config.toml
experts_per_token = 2
d_expert = 80
n_head = 2
n_kv_head = 2
tie_embeddings = false
init_std_qkv = 0.0436
init_std_o = 0.0121
lr_mult_o = 1.5
beta1 = 0.95
seq_len = 512
Below are experts of layer 2 (counted from 0) of a mixture-of-experts language model. Rows are named down (a neuron's output weights, with its number) and show model dimensions 0-255. Each number is 500 + 40 x the weight over its row's rms, rounded and kept within 0 to 999. Numbers have three digits each.
Before each expert's rows: a language model's description of what the expert responds to. This comes from a sample of Wikipedia text that the model never trained on.

# expert 22
What it handles: Section heading markers ==, LaTeX backslashes and braces in formulas, prepositions like in, up, out, and year digits such as 19-15.
down0:440480528469402494528473494482506492553485563521584490512542422472480499457525520483434448506532498532548470462493510531592479535495527594441479489498514499517442492493458484584646476427522435569489498520568456501477472530481533486463466491535513509492547567457506481459561579496445575500429538547504522574477526490488458588452552441473522543591463546460426534503500516509468493509464576485425512480579497475565527550447532508514449469500416531504547424507542503452516542479566493508500458484462563444452513491504528497536502472573474466509494486507463452465497490536523514439523481489551587498513458558493455486499465484491507460509523534510560503547525484492504510496504537436478503528453425555498489556493458415512457487486499518565498502515529470495448548520457499
down1:517528491491512425482428494557469471455443492478457492563466611542469502551512539533566521567524524501508544505508490470447522522520520534536513489515484562542496481434529539533512500461568511594584543472564495466481491497507476484528518494582466426531510498466501540468509561482440458499471549497504466499495419494554541494576434534585567510551466545499498547529523473510430503539517536450508470494511431567502485534549519496539530560532511522481485521451550483492557463490480462514542451556435476574575392489562528492504503574433513514575461484528459426447499510440506404452500539489522547513508443543451497521449478458438498418538503504499518460513475495483458512454553473494552438549499436454473540441484510476494495487468487519522513480559475493523517471518460611
down2:419481588423463542483547557494513516488519450511599533503522510488536508452394516499490548436518494555546539454488499455527499474545473510469568475520563542500508403471487505469569506445460481530425497471453536482470427446419457554511490553558452510546491420483523503415482481559468477499467495450508422443518465507429486523480545492500531482482543476541451460496480479546493493469506526464482523536568437474485535551514492523489447466528440511523519427465511351448536460483528513533469468503612500536490532518520504488483431471504499530551533482556527471521491525535501514518532513536546477508442559463550484501516526466525601473537508519472467496538503447451504493487503472508583422484525542541471456486517568496448512507462445477546473528489490549461440442464556509

# expert 19
What it handles: Commas ending clauses or list items, and middle word pieces like in in Scandinavian or tinted, c in scale, percussion.
down0:486497466510493526433539561433536506530521550526607461519515529454529505410564510467390488452487531568532503485553450524474505513517507553584565550518483468500511518400523548397457498500485486502535547539561486505484495481472515519440490516487468575490485448507472497545561441493550536501473523462407511528500519514534498459454577477489550530428500536520527522498553542447461591457486531472505570544551500603506499485554527541447494446496522537539492446502508536450470541522446512543490558469424501442530504394410548519455484550492521516461475494432508560569480502498505497486473515507582490547475441568497534479497462526472456547495520504483462527498615561542478531477459504496449514528513462473467528489509492533515457493529547486471535524506509463460421510504493540
down1:488490526503495499499474443448509534508464495494478461453510567583515426536439490473536500507494478508505468489516551552488434480515470538542513540474544452476424574499492597445571566531475486528531486486543507470595448570519444518440447526524577533527542463480460512467489432499504542471447500576478460550503509519495476541483533528468538449563522549646598487514588437504478492493570454487446581613533512530469540514497456489456564532471499465507494498440466492500486515547536453464493506539425493472509497499538466516501557578494496531541502527448512431470450524494556511514539513525519490450545479516558498473480468519467511510535490496436512476513486450491568494499483509609449457537568465548494489450504504567438472543504490492453468504518473466461433443550486510
down2:514457460489530567517532511524548476503458505482502502418511561488551494479509518413528445578529487458479533532522514460545497490506420583528522481554512540576521481504542494524480515425518506492504511516498489451478522519547497424477481497501503527529560436473495494535530443463509525568495504436512478461470512514456595564519477534538444456501568484512472493481471494499556487452416474604462480520507485551477457510395517456512521471563541478524511554464541404554510462501470555538504461488512494510526349532513488490493492448527508494521482524468556526439470501433462383473511461482496451514420510562509507450504539480448477563509500444502527467579477474542468503520472516474494522503476485522505486537510496614607506484472476560544483424502534439544509543578445512

# expert 10
What it handles: Nouns after the, his or a modifier, often plurals and role words such as soldiers, films, officer, Township, or a word's final piece.
down0:489464468460495506471586456495525465532452502510531531532536476508480462492439496492483497410556483506465552516500430472522536558481566485454538524547592561513489506509465536557454570569455492479451487470510465497518489497458561522536441483435483455553541402521520460525509512427558540548546509476519498475473487550493475469496490532471537484461481439496459445481449408506513507527478495439524525444581459594542528523488497513449468579521470446485471507534520462510545505593527543431480485557545531528493484513475526509489500558547439499485523517496517473461444557522431445433557421554543487451490577454500474541487479484530458548505472500475402505512490556512540421559543468508506498418458514489525418507559501591518498480505537481471453466512518491443489602460517529
down1:615528471485509472448502494516547522433465489452511482545478515476464477458449581516467521529553540525496488478497497517450476505444503511574495463513561492483499523471495501489488558464578471552521503516416537413512504506483551529504457473530526501492508503471464486526510432499510544575432442545578497573512529543569533495495555521465519473567581479562502541481450482489561544471576463483502405539527415480447540489556464523499448500513480577565436589496539468558528485558490427452496482487443451514523512549541473531451479522481440514459584522450454571575449530464541505510562573450512482516478485501505438512523370536503507480504478463507499483477581514492469590496465571483513520483520432525503497538523422486521524493468550487504515476459526490477489487505513539
down2:458542548533552520501557530484511477492497420480580528546502572482489487454448507530560509531490567544435453589546576543521471564492519488482519505501479506550469548522557479466548509532494465478518562540538514518513465493495526588551527475498481476468455472522467479388427503556549507482507474528490401439467477522482394512536508466546490445541537486485496519512479483504373537495519544512501478525506520487465511442527495492550483620505560469442472482425418494467484505513574453445547495436469538480473474471520493494489464566443474525540536483454426465415512518526470496478502520488458472511532542511521490555493497482499511514469545505463532487473512488486496510434591464512477550506511527569471518543495538528522503624524503509518435482544467435419539427481564526

# expert 14
What it handles: Clause connectors and subjects in narrative prose, mostly and, plus The, he, it, his, which, also, and table-row starting pipes.
down0:545493428479446479543542555523538511493505565524511459471470489542445477520470510534504531515493523473532437562555531557469436466475519534506414458555519551408461488614555481549484517441518457539590454496431454382512509504532453470458561514454509414442473488501509451514498505494488538461542544503545522552550477470523491446525476556525547449490524537485501490496490480507512490466528537536479472542496614483481526553531538428437544542524511543493541559537470531554617493409486559529514448494498539541488529531430498490498515520515485478474559546497492459499535423534590538440454524451506517491479547518477538508390485460491424484466549522525409482469523447519495544521472478547463502471481456503439514504522511539462542523508498477529546514515488483514512549524444486
down1:425538570472546494489504547543541589577515525559495500494517464533476417538512476447529569560504480424512525419540498517468565503502498484533502499500546469493469514474469513498384495523550509496423557459529543543512517448512510537489448485508430490490450417497510506522420496488480515504459503557483494507393515419535502427501562499475497520511524481445468500513508502521479503511531517494526573473470503531524490455443534454526497536518399437502489482444530547499568432596525508433508456509531551467480512487433509470492515501434513451430450496504485502490510502501521504493460537433550479491504501491519462505436516443491546430497515517454426537525521499381561530499586508453448567512521567482499474508511481513417559512480517510582457512555512484547511558448412477
down2:545456515522491554581465562513537489597535523516510473500451442546569462434500456451482489511447513581485485497494513535508491559430507528518500496517496593514421481522506528429487514409431537434476502553488605466511519588444508511521522486479514567457508500453516494461437566452444478493540473482581471512484511442490423544523457449509537518541531481483456547463534525512435564493517466499483475491538495515450468523512488358519464521537517418558516468511554463537544487494525549471478461424510516486531464500491566502517517514530430503464569481461539528429576491523501546468474519385465493525578467464531508541498528532545465543500529537524496508476515481532438476495489535528517475441498489547522546533575566469507486466497449546501564550513470516530519535494459537

# expert 3
What it handles: Inner word fragments like le in emblem or gentle, plus common words such as that, is, time, people, song, general.
down0:479499476450516520456467538413486520554540443464506379490524513461448529577537500581486489512455443437478558459487470525479501503477487514493478574531465549530549417468518407529472454538484506483444538549557475539511477537475490552559448436518532518531474543477460455504479454560475542485448513546511478484471446488574462499479489480481486496468468514506457525505453543531529532536529484482443496507523580488489378454529635512594468512497472533547549545496604480519479575508551483523493462548511471438526532488527518529491531505488493486483503458534538496486488562486497455551490560480434522536534452528489491499502515504430453526533515434480569473557512537550462479484467484492519504408469534496605442561525504474510515488456617500501493486499519490444458475474456451
down1:538523506463487499592461597551523506594547549451496511521485500488507526442541545400529526544555498442514525491473518574500468450500467520524466532529521479516492438485518475477426534557489555631467437467510461486511537541497536548506504509457455490461540498449486493492479461540497494531489463531481446486447498565552535535583540564481493468420505538436515533486551394454497453581518482543491448497460536498481458500508463492456477511523498470503523478543498508519455463564565507572487443469498549468494488482478444482483515506492478507507522465478551649528563481564535488510525502453397528476472502506513481465497503565480458448565524533511473564555517574475519489509414511471571505444494469549450506558535495523492431462433529489505533539456521492558518477549531517
down2:454426494479581520490481438479524501514466497561472504504497408453538431537513468457558503408506504576511411471498522536473455455477530537512508468453529547484482481511534503553515425518563507546535516480508487464540497427531544478467496459442482489588517523540523543482480491493537527492522483444468529556559443485497550459524564466471542472492553521497533453447465411559533517554517584421566489600499510500480548508477539416492450493522434480557560581489499432419586598505544519398550477549502569435498501487526490481542523481487549444521450443453472533499479533542506525486481469538534547535513493483465496542468488519497500481476524443562501517420480534433513449504508492551488460435506503524474531455522492477552474498479545497513523583539527540510475515501535485

# expert 4
What it handles: Number pieces in dates, tables and statistics, such as 18-98 and 31.25, and adjectives or nouns like high, city, Japanese, single.
down0:510477473535457444516466476514477499458498543450458488529441460491487519461460475505521484546508535459503492543546529506509422503549502522446492515455420525465483569473443511549503411531487553483478406487495452511448520465447513449487544497427474414454577533520489472477531506508504508566502521593511416554564512453543498570487503498462446460462546542532515572522477454519467431523499535476606523538539504492561486519445505448564471545447518465509467496512458449450555458491451485529524472573572495465488510460517493485496520577502560604415501433507519496554547495548502433510521529494523539455504446511600518538443536546464482457490513544548548480468529503419537440558435461463495427507427470454438552521477476513491493469531520512494541484525517510476507489461564498
down1:530508505456532456490476485428500522491550474428514457530590613478441515490566490492436554548460487518425547566467492491430481474518423578594490528503488509535441475523523499468417482543473495495555529464464531498489469507499561523506546532521493554470533553435537508480430549461475507483475476485565511493482461532485531451502457433512596485537481493519509576484548542493461517521571507456438439513484468496455463522523501549494493526554488482566475518443505579471458461474530551545431535440601464473474569576458568467486536538442455512495486495449506520534497488545529506587512476464432540509549465462484547526473488538496455521548509483494516492459490543419441475537546486449480538438467479473479530518430514531461502448512524464510536491515479547522459508540576579
down2:496544544544479481504505484499534506492517490516482540508509505443515484573544466469575515454490560509473470488556459455406491556533464553512445486537425461517430513445530447531529490431526511438469557487493452450506464422499536459510481546500431501469452439505504514549459558501461423500522582478541527518459482495515442523521533512497461543532488569568562404413472492524433447492540487546477460536525500564555490583475510453532510456524521501573544506503502475495585513504522568518537500484537532547565510454543454481553517461518510497495538519436550551612573538547549524530508540579565576493538566490463498471449527522475478502463510383482510505506467526493490535488420501477512482543464531490495442475533516493469504515444401461519541483482510538533570493492472510

# expert 9
What it handles: Sentence-final periods, pronouns he, his, it, contractions like n't, and opening pieces such as expl in explains, Con in Construction.
down0:498399546585493512445440480423543464498549479491464498494495480554462472501447433504506475524558434576502470530567532466510521454490520498509506527467551494430506516506489453552482452486457528484441486513433490496557443505491550522489484519533527531482509522463494467518517545577534461485427431508536490472446426520540513523524469527535446532517502566544523496533475456537468472463488542446494525574472457436578471479509504507472511479531506562466431462561535524463466490493411518423525461600562465500473492482571452599435470456489493565546500497581472494494483511502531565538457501550512465520439507504519481523484486578498556448415536536515512523459489469439510561557576466585505486481501417548498548510546476484532453449472467490539507591524559508492538488485470486
down1:471478520469523480507445520548482530474431430471539472515497494502578516537456462433505547527516506541454462559482484528462528564542515510497484531522431432495569488542484434515504524456487542520495537473460533522577551495526463451473544461496484541504549498519546511471470547503553566455436425518470485482512557481518507471435527520472542446524456510504548441426597464455448485523457453487466491426492459475479508488569509471608472487537580464534543488589515524486485456510548456556489540542552521480496532460512504528476563464479452519477463495545500471396474525479481502475499545364534491498431540464530564491475446477502559427487490443488486570493520524485600442475490478548473443518529530561510488537511563460487536498437463525497589580460521540528488513464507481
down2:585490525546515462510541520487410474560520536487545489541523480511475499425557475497464489508499526527529450531495492495561525543471419486496515452457524480466474501491597462504461466497453477479608503525460552457512512498509476585521503510424454465504492452561488491507557543481525512455454550497487442510567492507472448512495538495483513447460453423470504560458450495530534450590502556488461486499513512523479476545531551478518511419522597453526578472548540469457480513516511517555423620449461480448453486460526585461415493494494500479480536478432477520425509470484522453529507479517466477559470505458474525548505473399508511510488543499527466521422459542461499528460527541527568502450468518487548427505580453446534446588450463528518488508504485463463547503554451528

# expert 8
What it handles: Final pieces completing words and names, such as Ul-ster, psych-ology, S-eptember, linem-an, plus quote marks and are or is.
down0:521524536494428569577472442507499559517526495495553500511486468506456496566420493578502532497514563570561512530514494469593456555525513528557614467503437466511478471525445451450503465561449488531437506491534500535492485559455515521414542517550456483469485503493589526456545495490538471447533538533493492465482430479566448496491531477539450481455506495535507487469547511516419445459494476479516442539521527530498514508514480504432520450556482484443545572479539469480517474533556548486482495472507588468529509479496470467490419530498471504462554502505496463505505474432438436434491474544566587448544523498446557506447502465493487574435516500520507418557493525542545471498538483548521502457456534490563536489508447582586481531528565519531423474511450489524470512541494432
down1:513455528505482485503444512500458528579524455577561521559541522471581467467529487528507478572461481573476548526486483466462566497544529518516556530431474552555525486522519550497456459490466496554525500430551462470523515493467575540538516489565482514493503505449516515496484512435520460379515512453478474532552508575466549472454565436577539549466482501562498467540469480550531534519527443522440432560493495481545485492481428481474539446553491530475625517502494478441450532463531501495435463428489467502416444452495457462495543460533466502487542528545452536493535545473487490500463464510425489562508587503525472519501542530553547458526441456481460527472457471509517517539526480493510523548546463491397609499506444549566548489477473543468481469488485543463504457508496527
down2:476486525495482474560556456501500469522520445554466524495455531520435454406521444500477489503475547584423468487521578541499502429505559549492444464448465427469531512530501493429494489555542503569512502532548537432478513512493471444484475501514540489499512517566543437496480543466472497537501496485501470497497470575483502525450523500460483526531440571518457565499496478431459553454460530570463509462488446553492495546568538475475489430500570562546476458478528489511509526500460489490522478540536509507523582500505539475515573471515540502521520551469484570455450453494512552480546528434619464548529470556482505510412448542531561416558430531455515564563481475515486533518524530480534537500495532562501503422547570578428455537527435430480494483528457477527491471547531457

# expert 13
What it handles: Final word pieces such as -ary, -ers, -ments, -ives, and digits after decimal points, plus words like all, other, well, only.
down0:512504534458476557514446451511464520562513498518497540471502496505460510510475527417445452488479533455559504490485471471457544517446499588504500530526544466508468434463463497527526482506528478416494483474535527502482408510533517546529483458442531462436506433565489493582496471498493415464516475459522491516511484569566456472490439476527426504468479442481449514526449451425533515510439485534483575474554526513489511431470540466542486517458417475500530468476600513498410489523528528487417506444492506477456584483533495520437450535519542489536487505481452509516518517557551498475406519589413451502458543513568500500514486465447454500413462533484462504445457549557515464512523533437426479500522517520458467494480501541537551536482459600457434562455540476508577524529516464
down1:439499530492543512492513516520534510436449546447456537474483481503517438509433444477518536495508504482458542560557479474505545434520510545485493554465485420596482433545448541526539500496492497484514573531533390478397445470510500487457528531519514491518524495503519459515562506507545484503445487542494492527424492411481538500545500464472530463528522553441461499593491536496518541532533462517509505496552466506477595548463518526564380481425501480511483531548499460462450538448498460500503570545523479583457553499451542508474511543483551439480440498469464514497500489543486503487441528493568512440502520473511462532553514563500478480591408454500546504494444423564474502484543402480575531529470532532496476489482523479526516429498474466492533483520478532563529479522618498
down2:530472452552464486546467518471522454515492485520441520532453470486506493523576521503472463478496506511461469482540457453560470472546493519479511452406545462434498471466575530526517481540493585531595506526513543398513561540544455455539474496561559555466529545451503580505513513482568539552497478509514575523518455534485495498428477530569522530537507533522475526574518526568435465602538459502445501513511492447502555514512560535509525507474500429498513520521562545540550455499519455501548493506512452430501418489519511567531555572498501604486520449501463524489446492570516517543450518524483509573516575508494479520500486474484504525468450579525516454443553489526518526581439472555451498451518433547493547487438439466529534535416529485529550475462476525488425473518499491

# expert 11
What it handles: Year-starting digits 19 and 20, and name words like New, North, South, United, May, April, Home in sports tables.
down0:619459523560569430519552513548539550471543507504481529520505454468522514496447554519503562468489486473537446492551550520478489498555463538521565503467491531559519475440521551567503485521482492505580501521446481529460544476548503500457552541450447569540575497461484448494525525480479479525433535508486502533505533512514543437526488486503484412508498553484553536447541491572497493618502459474552506499481475483496537568473531465494536454472527471493467534470490529426483496540460447502509517547540539538480472524456480476513515475514516478573527590509473481409467484478429482561487467530508481421542484482516434598552486528447464521629465449531463539532540484536491455480508528568483400583487476534546476519478465592448448520540515531477488498501504500543494514424498551
down1:523511535461521535493509496489479486530495503510498530489556489519530536559530510601474502452496494473485565475517516500535524528458525513500546469584478471532462475496421479497564429584561516534515538492458490480461504473530454517523477515426421488500514424453465509541455459479505515499519532452533403456544453539589490524561466383563497527509566512451544503497422491525485539571440588501445626514449526478505503507554537488468521531483589502442472492476509531495533512581474475506435514517527484535491549483504457526496494442465596453440554465444493508463538483475607503459511498490480523509548465495505450489499531437513508449486472392447496527450541508491470486471484497454581550489501482514560386534493503545519473506451478527525475431501537490492475532523513431
down2:439576517542452486503438510443447536435475544527576526550449551463540538455515450549488494550538479470531458498470421532497543448502463500426517496497539499495460505471529461456461506446454535516525495487552596584498510455550469470553449443580559512501501496575425507513513458476478523534552561547541510464601479404495503541491496441554485538501535549578487507446525513495518495497534456520519482512549499492524518545509494525527532494561544576479435508526540463437514510506498459555558501517496478567503510562451478469455526455493450519621451502534484502502499530555453450546550519507436529441520512474502530516518546508492494469532478538500465521575541441474448459546439559555507441448506538521502504480480476501501482499510496579464524497557532617559550522447502489

# expert 15
What it handles: Digit tokens in years, scores, coordinates, times and vote counts, e.g. 20 of 2021, 15:20, 1,079.
down26:540464512479521507553519552497494460469537527470505488579468562514485527571513454459532557553451512478510482424531500515530533493473499419564469559524473491462539507505564537605542514486452481527522509478498496503499515494568509561504547498513525573438517454497537430508490534479501448534505481524511510445541490487457551539408585490401499497489542622477483505492558509547455474514541546458532462440518517517552558506503554531602482507471499508548572465481517475476540436491503451451524428526439519516454451514563458504461529444490530529514486504481470457498523600517459469444515569570510471455522504529481475444387511510469548420489424520528555513460523493470550528508469520592494516525442548463525553554538552507480490547505442517493492533557499548494432548485521500
down27:476569499407400558489519575522460528476499521481463517520468516515506465529427521478475541524503493504514509538501570520494427444468467388511445503515544448556548448425464553487491541542577608545529433584494492493482475568462505562513537477498450484472492532447545466500415552455518519513481539473445461489494521475529549463536496479443569470426517455454466505468551534505494500519473464524513478477469512552516458468544505519547477487508482548507503492488476476506412510498499461528541483469467445542465478543538523481455494500514508466470390466536471535486421547487547533514527506549435427489518518542490489576459500561541468548498477481440464473539456484506446510500467580510385472470482490468504489460479485519478484521510556465478512435440517407528605464520476453
down28:460505481481388489504508531518514391479546429430517518506481503518528446564432466482541534501455525470527450502484615535478485481522513532548515549444486513496576532518538538541477471406497518482528486451523563504522526523511533565405486469490492496532480442555454454481504471584540495483496491580576524563431498506535524571481517483490533425560523500483476454517516490474559538525496535477541552589495402481505488542456468514435512463562468503436506483558504507520545471444485518483478549594476549417490492495507451499523451560493495507513569486484500500489480478549462554533491470527497453533544555498507439511483497559448488586551522489467439567452537462484467502498521411483443508543559566485448521545529510528527464421536521570482522531502520477500483471556485485

# expert 16
What it handles: Inflection endings like -ed, -s, -ing after stems (stabb-ed, auction-ed), digit 0 in ISBNs, and adverbs like back, down, along.
down0:452471492500521483496472517504508520472487450522413490552506475490533483478488449490458582467531496486575506445502475480512551527472519467580538529523564483492493496523523589510446574510488554539524550440518486454560569442476527480489451476514511567480473498514553490509441534547483508561508505573494586464421456426541520416471535411487537527437484480481529515496499478526442461453426542423451507498486519505465519520538500536538546488483443524534537504447482511447481439548463531447470584458554541488545520585511464452505479511509527530471498508529474442449517441490578548534481474496585521516474564475485506513544465495517510559558502502530429493420531390556463470490468558524469533439475510546584464528562581449535460493471540494484511453574515508471514502470483436
down1:491494422545414516550484460481522527535452485512503451433448556483451478447518500472532501501487466487454471505563463509465492538503490502501519425477487434472517537466507505525498558493537596434538485491549501495488519444532480577536515508513427524469487464541576508460541490486476532454571493472448469603481563514472517475563570516547499515485479501417421456388484555501418503487483464511436550523517449502554502533506411536505511514519529516499544536550474521488420515518505429494426581472539483466478505540464493485461444514535499488460540523564444527498474495488569453481416535506463524564452521553551520482516465516481478477462585558511550425501536537489560526528501449560540548460504508533524499462481402576506479524526451468558546435464504462480563473517504481
down2:450516475498538516437450506425463512551511437524526539467560479505527508488522470519487462448499457456536489489444532589500483538487512485493570488454465442443531519509461438536445492457461476562496491539505470498431546461514452479509489481462534498510510441467441537479490436599496410549563505509529531551452470502456585501488495500520444615469487471534437571470554502535486570451473447523514521526559575543452494532517531510491508534517492518514488428507501492534440486434434528483555487511513497542516486541545517508450502467529440494537489428482529536439453493480476522502471472409496392445470486478454481485555497528429517467455547471446541537577489447540524578514533507466488527533517606533533526500551540493553539549454549519488476449465476539583467488509419507

# expert 20
What it handles: Commas closing a phrase or clause before and, but, which, he, plus some word-internal n or y pieces and pipes.
down0:510485528440461454533523418477523518496430483474406488475457496487537473527547565471503508502388529459532562526543509492542467474572535453495526420517502479521468463569522491489488506521556462491453492528521523566469495485512514477528525517478519504513516554431498453472535458512536488562527515482457521476463570461543467576449529527507486574470565545473467510526529539548480542488505569501470571465447458499526468500535477521541454518509489426521500453454487461486575425539480491535547502419493497502548497541568509474438588428449473473481469486474497431517495514444529501466427510560505521529532487467495473536577522569500455472484512466508522427561548529367432451481565482575494492538509581418539488458463495541456453507479456546461540533504548563468464514497441515
down1:464468463485518517512540433543484465498529479465479492426480505466496512503421441521528455476439541552508511471473469518516452459515529550531530437495487398524475483535628506422512544499580502512499435490517505507484570568512432521455466467539425453528538506487519537545575447500431388530527445539479527529481548463476564550434493474505459478490519499525474566419581457484468482454529558438525484571514492503464482513480507586448499469462553502438524567468538521500499504501496535514527477488499520475514496507546508580490468533481607502518460471532431528576459518449491508501491479465548513552442573505548440517490416556510458461520474475447503505499491528449528487505581527494538481575489560569442447514537503476448513509498473459506559462468468525520439532513472519
down2:502469468469466523478548505502462502474492448524475505490491565463526497506542502492413491535537531457600471438537568508519479516441497523479484435442439523421476572456494542453444501528459498463491534524487508522520504497526535436493528497536495490506495546552466489539555525548496479548422464528423608461443537516517526504508524509442512477371531562491510496440526535500440464529577468520506494501458504485503515494559465497546461480505499532521547540496531468493492540492443538533511470494493605505500504507545468434470489503487572493565501443470516483512439504407585461535554506486558441488496496522551521481507510455484592490500464513471587436582446576441555506438579504459491587526499548434434506535442470485517539475511520549436470510465452549434539522488539512